config = dict(
    router_score='softmax',
    head_dim=64,
    norm='layernorm',
    positions='learned',
    attn_scale=0.125,
    parallel_block=False,
    init_std_qkv=0.0263,
    init_std_o=0.0076,
    learning_rate=0.0109,
)
Below are experts of layer 4 (counted from 0) of a mixture-of-experts language model. Rows are named router (the router's row for the expert), down (a neuron's output weights, with its number) and show model dimensions 0-95. Each number is 500 + 25 x the weight over its row's rms, rounded and kept within 0 to 999. Numbers have three digits each.
After each expert's rows: a language model's description of what the expert responds to. This comes from a sample of Wikipedia text that the model never trained on.

# expert 15
router:502498541486480514513543491523482443535510474517458530490503525537530480540493461489500501535486471477468498478500502512454507522511438486504479474500470478477532495499504452486532505499486466512504506466525506491471471480541455488541541498504503478507493483448492543502532483523446525455
down22:487530506476533503480463502482438476481479470483481508502509499505512519461507508475508458537446514479517489502462474471480561537484488526499522536471470482471532475526542466531516515496514504479479497501478491482491510466533502505510485493475497494530504510529488478499493493508445497465
down23:507494507520550548520519467539475484554500491500471537467471496494461531491539516511500479525487522502530512477476515517486512498440518530437519482456507493478494520488483472489492498511506536500533522471508499517503511511486493465506462536508494458502503502517480484541526495514546519502
down24:521496475504503467461479483426531514502504536461516507447533491491520450511477484484505498487504523467548548509503507479481507474549551526484530509529519449530519497484495534498506487500459494485501534510506491503490500498505527519483500536487516482484483543538484515463483483490475521533
down25:485474500511507507502495470518559523514545486485485503530516517477523479485518490476507538503490502478514452472477469523517540527518501455446563502501504493510534512497492480473534477509510485446508477484477441521459496552460469505528461495523496532502530529487495505490499507520519511522
It responds to: Capitalized name openings

# expert 40
router:539474530492505482474482478465519480512522478478480479479495494513543470527502505471522484538526521504510514502519461517502489478511484520532486502507528520469516477547497491452520478503481486496516489507532519523505504532498498493495532532473441528507487486515537512473521471532481494497
down0:508511458533529469495512534484505493476519509502470527496468494519498486523509511498494491512547536468453528472501453472514526497511512529497511513494483485449565548511442470470487532489505491443475468511479485521535522509497485496497520526473523559531475475516466462519499479519522525484
down1:488475472546506486441547495499533483523503564515482489463487496484520487514465517530537499534518488496508546496508525493498499483537494497470505475470534509497487482504513476489487488479493461507563492492498498495491481511487538510532498465509492504529473510441508466489502531479462496458
down2:495543511524480548519512477525471502496512540491477451509494499470494496455519496488495505484490497497473513532502492486500498493548455507457481525478488529535524504517509487490576524489516477503511503506530507516446531514517495486492546509504490485525499444549503491464467476510503507478
down3:525530483467501521500492494559496567480500535494512521494478494492498506489484531521497467509498500536508509463506538485524488503450486489514515514510508522459522485523482514498504501504452488478516458485458483441488532529510436535548465542489531493509513507502487468522492474528459488491
It responds to: Infobox colons

# expert 34
router:500489523503507524529529448485500508535498548525444504471520514504499490512489478499482484548477488463460520515511478553468460498541443498514485449514487454516512537463529453446545450519488458482480517500481535475502516536548523488511530523487472472476491490490475508507532443508466537467
down0:475501511532512508538476494515544498454497490509478503562476519497557516474530468473518505523500515502492467474485540517556452503473507490464516525472461452479482462533499497476470515519498478491556501497525499499524540467497500511530467468499485459480491488479502493508519478495453513530
down1:508540513479533529567521512517455494523530482502494543486481529472505510532504485469506476470509497501442464526527517497489515512503512488444527537486516471532562494528490545507496473507476492471538492522471495489507525530532529523475492463496510469514510506441476489517516571496508558484
down2:511511490489527475493460507489461495506527471525545544478526491528506472514493503472501481533477468480510558461478478468495521495518528480492575518547555514530470516522490498557490480490495459481513495456492494516510500488475485499459536516474498504459483479457507538467477476444503539503
down3:471510528533481534470520481546506498490510478482525484495513475511465506476506504482486493526545511537505508509449458515459458508511463456476536533522539538519496498483478518506508498503516495464449490444489502485483480515500498503491507452476509555508502509516517527501541513536485517486
It responds to: Opening quotes and brackets

# expert 19
router:507514542505509482518513521470491437536496514491520511472454504520493513445519476522484533414475474481525489516507484500521527485488550465496488499471489484484514517529482490511486563465495465489464507499525498543481488505454544491471480529509499515521509497530497518477487502548515514523
down22:508516471467528556517508484454476508543520536506471530518492497523484538483480539503507493479499538453530503469541512495517508520531479494503468491452510531524479519513559504513526517506522548510497505506485518489508509441523494530474484462517517519530485525519495516468515510497476550484
down23:519506526492498490520502522490470464494452442476547503511520466501498483481470504508489503497499516542499451496528473471475517506511512546523481525529479484538530545466472491494501483488501492500523485533494533483479545483502529444487461502546499490474533477478504476509462504520463509516
down24:493480451495477492515548517486476560524491510513500500486519521517483495509499497507484540493503475462532491507472526535488493510522535461462483469467492469517427475499454513455459505509490497509523495536515500453482507542560489532481502492497495510520471458523498471503539493491483541462
down25:438516536511482469500511544495561528501481475490547523564493529525466496461498484497522514491523467552504530493520520499535537542522493512487476461567484482480513534506504503490489510470516504493494515506515466414490555457495501443500543482550503459496520469487471454483473483499521470483
It responds to: Statistics and census nouns

# expert 39
router:501542539498535495547514511471466526538535500506539493463490483453480555504516520520552526484506491504455483510466507477530487481462553513496480522474486495499504489480485471501536480488487534504472480524499484513469533525461552520468482437498469485515512452460480481531476507485443509529
down0:518500447469478550519527483483503492499471538501478507520524472485491445492485519486517512524489500552483504481533475486501479518499470507495486482419488464510522510538495527493515488498487520447548528473508551525481511505526502486482471504500523538531509496481507507512566503469511481480
down1:510531490449481475531501481491514483518452482482483550523496513464516501486448488486496481468459484514523487514456489506505524500510475500500473506530504502474473530470515576512493494494504517468473490505475492518474495491465492477541527521495496513504525460525532488460506477561472501527
down2:494498517490459501532582515488518482484515518510505497489504461513501492480501479514539508494501500485528508513509502513526431446479522483513479531491484462519509470489481519522539539479492527525499497475501505528477505522471515510504510454488516525529487463445475542482538517484525530477
down3:492459468509506515536486512501528549527497519530514520487510508502539512517501504492487480495496508497505500478474528463478498488446490505502488434506475485504495459502496505559490512500467499523534516494494466463484493528482498522493497515514519505479474496489484517504513505491451529526
It responds to: Quantifiers and determiners

# expert 18
router:514534525508454505528512536515477467490507502507483492477523479508500506467537475508483525464484484539544473529496483501531523462529505503515513511518486516495544512505543492450502547511495487505547512499482538517468522488459505487508540516480504502501497487485522476513485521462469471497
down0:510505530510500513510502490515510442508504521517536534475505521429492482548437533479495530501527500523472485525548467494524467503472469462523511518483533485473515519528460493473468458486510508519421493465531497484534467511499494500508535473510486478497520508508518430551499466485504520513
down1:507508445499489522503533513462499518500519475517542520463470513499520458521526507500492526516512471504482463512504525481527519461468514555540477479515543494492503537466481511475527462503528507499543482524510538512532530482503498508475474495485512526532504528500504525494485490459506456493
down2:504462539459516509525489528530524490494514531528535479497521552476452482508474474502545497491490538478474514508518493492490494553502499475494506470503505510515446459543517491536513523497486466480505565527491529532513469479487494511532493517487504518513488468469495514507502492483480498522
down3:481452507477497462514504497522472480498454543485502515548489525499485517538446519462544484505491501525509498434529507515522522524479470428483489526528474471484500486520467484521514503473441484480497533477468532514502454500533494501514485511500498446511493508507491451501502504500544517509
It responds to: Ordinal and time adjectives

# expert 20
router:501519493523511523513513484483506552533527471474499498475487506497482497495432522462508477534511495510502482497496519514452455557495424480516495530512487539457495496505540488533522537496523485503513528482496519527484500514522521532468513540492503516500501531503492521508469542498483488490
down0:528551486540516563504550505487521501499504532438477504503458502537484472494544466492497495524541523505480478470504491530501510448515483533523509484486475478486475522476485523520489488491533495496493485500479529551490502481506529486474545518501475502515489452461477554523475510505496481527
down1:525520488502531543519515535488472523534507495514489505512465467528516513496484494540474514509514472551541506502519470499481500454487481482476457512457491455505496508523534491515505498470529469514512507513479516507486487495504470496501495462500532505546509507494453516530468533498434518508
down2:501491491460491513490493479471462498447517519483519533506512500501550490497519528523509529496508523503540523478548499546512470520462507498538483523501496491496516434540498522515503473535497488527492499505444474502491489495485474476511495498475434503511475489495497524480513505524549517483
down3:485510422559465485524482514481490474483505454504504518517482508481510575490489471499508486479544530492503531488507507450466498500489495492512499534534485513468515476492510503461527531491495500480533551521534500512500547475489491513510532488467442519499471503525489509418502464499511526448
It responds to: Linking prepositions

# expert 26
router:502464499503515510455489495524557532490504487547488493501535514465518534491486516496529502416490473504495518461503469490508521503500504479535522513508534512527443507474501500494483520543482542487484478481508516488483476453504457485497509486487540502515492502508485490469485560487525553521
down0:509513470491470509497499511498491470531510563505482498520505524510460433531524455501511503508486491465531490513480486498479486452497490542515554473519501497511496478510504505525474466466461509449505480456492485474512451468467478520490496550452472467490481479518523457487509526510516554498
down1:464472483505526500493466469517488498527492489500520511491540498493516529546511524490449535484465482513476485518484515504469453505478510495475448500524525475465493547510498550507548452543526503521450478554429495526518511534500450497492502476517550495507478500495517488518529488517497526544
down2:502497459504493526516455530493484492494502488545524497528485529510525525491495516494517474503484500504511493523504487503493476525502514527493495500468475540491564436553471552508492511511525520465474481503477515507505498489477460534465577484440543511472503556545545494516520474534509514500
down3:500494472495512505563500493454535517486538494466502518530464447537439504479500523468513485478498489498517489514499517547506499532470501503507506543454538458459504520500514459504509482503520513506484530441479495514512497503533455470518489469537498560486483500466515519487472492496521510548
It responds to: Line breaks

# expert 42
router:495520504473520523532512492518523464543535512486505513489490507500533490535465490488494495558477508494479515487481465570496529511527466495523484484503484462468525521516447501470549452497506502489482545501490511520491529516540561476526523511492423480511491508490493521459535441530478494438
down22:528564524497541485507494572478532498452519499498509513481525474514494505468513504492491505526487507485490477496515501524530475511536489476484494472491503512495541505515493507490559472457492490508512496490504474483505490546462499488496502481491498458491462493550459528500462546466552507519
down23:519486520504520516471495533529517498526481488515482506530538509545488530499493512521474506492513473519509519538498522485462501551457489505592490481468507503513502513472562474467508531493470527508481569507522451521491497498475518470500488463472476529520500491511512533443506533537475494477
down24:487506521462529462462539500469501466492475513507501450480463518513533556508471500532490535482501501520509502496492496501511509491440526448518520477521495489491482495516518465531498458515499484491478486482475508477472524491505498466512529532481470502515512539461497444529463538522511488477
down25:526455488480502512528480496471554460526526485514555497444458496472510471484486477497516517517485497499499493526446519480486467478429535544500510503490510504518509469449469467542464486516474467492519497505479512503499529507480518474489544463494499524513523485456538514516470527534485460493
It responds to: Sentence-initial subjects and names

# expert 37
router:486524501457489526556514487504517502516495476512488524476506503517529517501513467502499547527470533509466528535466483534465526496500458484553452506503458490497514521513454521505502496473499502493522509506467504496473485488520489487512514467492477464449459489500470497498532525499480496455
down0:442505481474514551515533455505482476532475461460499508434519509531520546490477502512481548476523556502516488502541455471514528450483473506522517531528539490491493518458501480491505503513466514537530486474467489494520488503493496496499460473434505513556499497519489488491463510520465508513
down1:506520498533526493484496516502527513469491479516492571484464523503501526500489510535467506491468492542499555510531466472465581493531504515544497515495517491532474505478568563476498507517489470498471533485459498482498500508529482503510515519472502483526489486505497521531507488479533508464
down2:532514468504490488495504506489472445473523447483522520487505489506492512513471543478525475501461490491486498471465499485494511498521521464559500522530477518484453466516497453484517467502559497518519493497495517516481523495471529494510519543507499455500511495485497493509466464487545473502
down3:490499482515513492481534501509527546479509526455507542500499495497510531478489506469485455494528562516495502518515486474541519566511518477491562499545518507486495505492462506433503517467516489506517525548496538503523521500482494459496512542545520487536514523488533425487472495526528495503
It responds to: Lowercase word beginnings

# expert 23
router:513528513482530521483519489506506489510519536471493477515488513509546469521500502449503524556479510487453502522466476498538516490523459514504474510473491505475562528492472480467565511490497476459513536496482532510495489512558568491503484501487440463507467518496495494488550480504520495432
down22:484491500519467504495486515523480507511503500487459511534475552476485522508468519470518514475466497489447516544508493550449506509518438492471498507499467516527540510530482492490498521530492498492501542504460493467515495494467494523518506506515539535517431544513472509463513503499535521530
down23:528510538507502526496458515492523510523482486492527498502534513477512501550499449541538507483490501506560473531480492515544504487504525546532524506498477498473510495479525498521508510469486480503490501526485523495482488475499510538513526504508526514536482513496463556502518441483497487529
down24:488500514496524525496531494493505535468502482462488482493520504541519513478465485492514518531471505448502512507468509518532497486500485447535473446479507543476474493533520503471506471502479517494455525479516490449546500538499510457558559480486513460468529457507499538472502510483502514533
down25:522480513515462501511502529574509485482489506500513499531475449574457555503485456484461498517481503512484476498468487477477475511481523504499488515506514501502541570504475489488517488494564445461520481519488494498498535499526511487499505467482475489509475494499525523488518525486521445503
It responds to: Capital letter fragments

# expert 29
router:501471481516480512493516489481501521450523476473502463478514461456522506473476524513486453488498494437487539527516549501453463499517482483515532462495485505489528523487472490485527487512491487473488475500500486517487528509488523457512521547470529469480469509511507482491506482529509540516
down0:507529499499485549519479503483517501470498534505506523492522479483499477527513455559503515567521540530476529436454484481503447506477472514526481510487477524477509478497479506487511525512467536487517454465505492534492501489483495552442518556471531491544475482464501517486459482550533502562
down1:514531465521477486464493495465423470504492509508500460501486500498468493552523482496520514489501495494496506500472541489495499502547491524501455515448476466483519500526505473525539547483541502491486513552504504481489528484485512491527488514501502494498458530480542483516514484485489491510
down2:461446512503504507459524502446499536485505473489467529504485483515514538518471492543545497497509482505447484506526489511490504524513501486490489470534504534502518517460503481475490484486505550449521481508515493503534519515527568490486532502529462504481491499521510499493469512530557509502
down3:488538486494524506451483509543451537485492522512513499560538496504554466505467487508543506510487534509504498517494499478443473494514534480495513475497513500528530512483507459530460539535518505500485536467520482496501489444511533491518523502527502461565495490555462503481519499482450468500
It responds to: List line dashes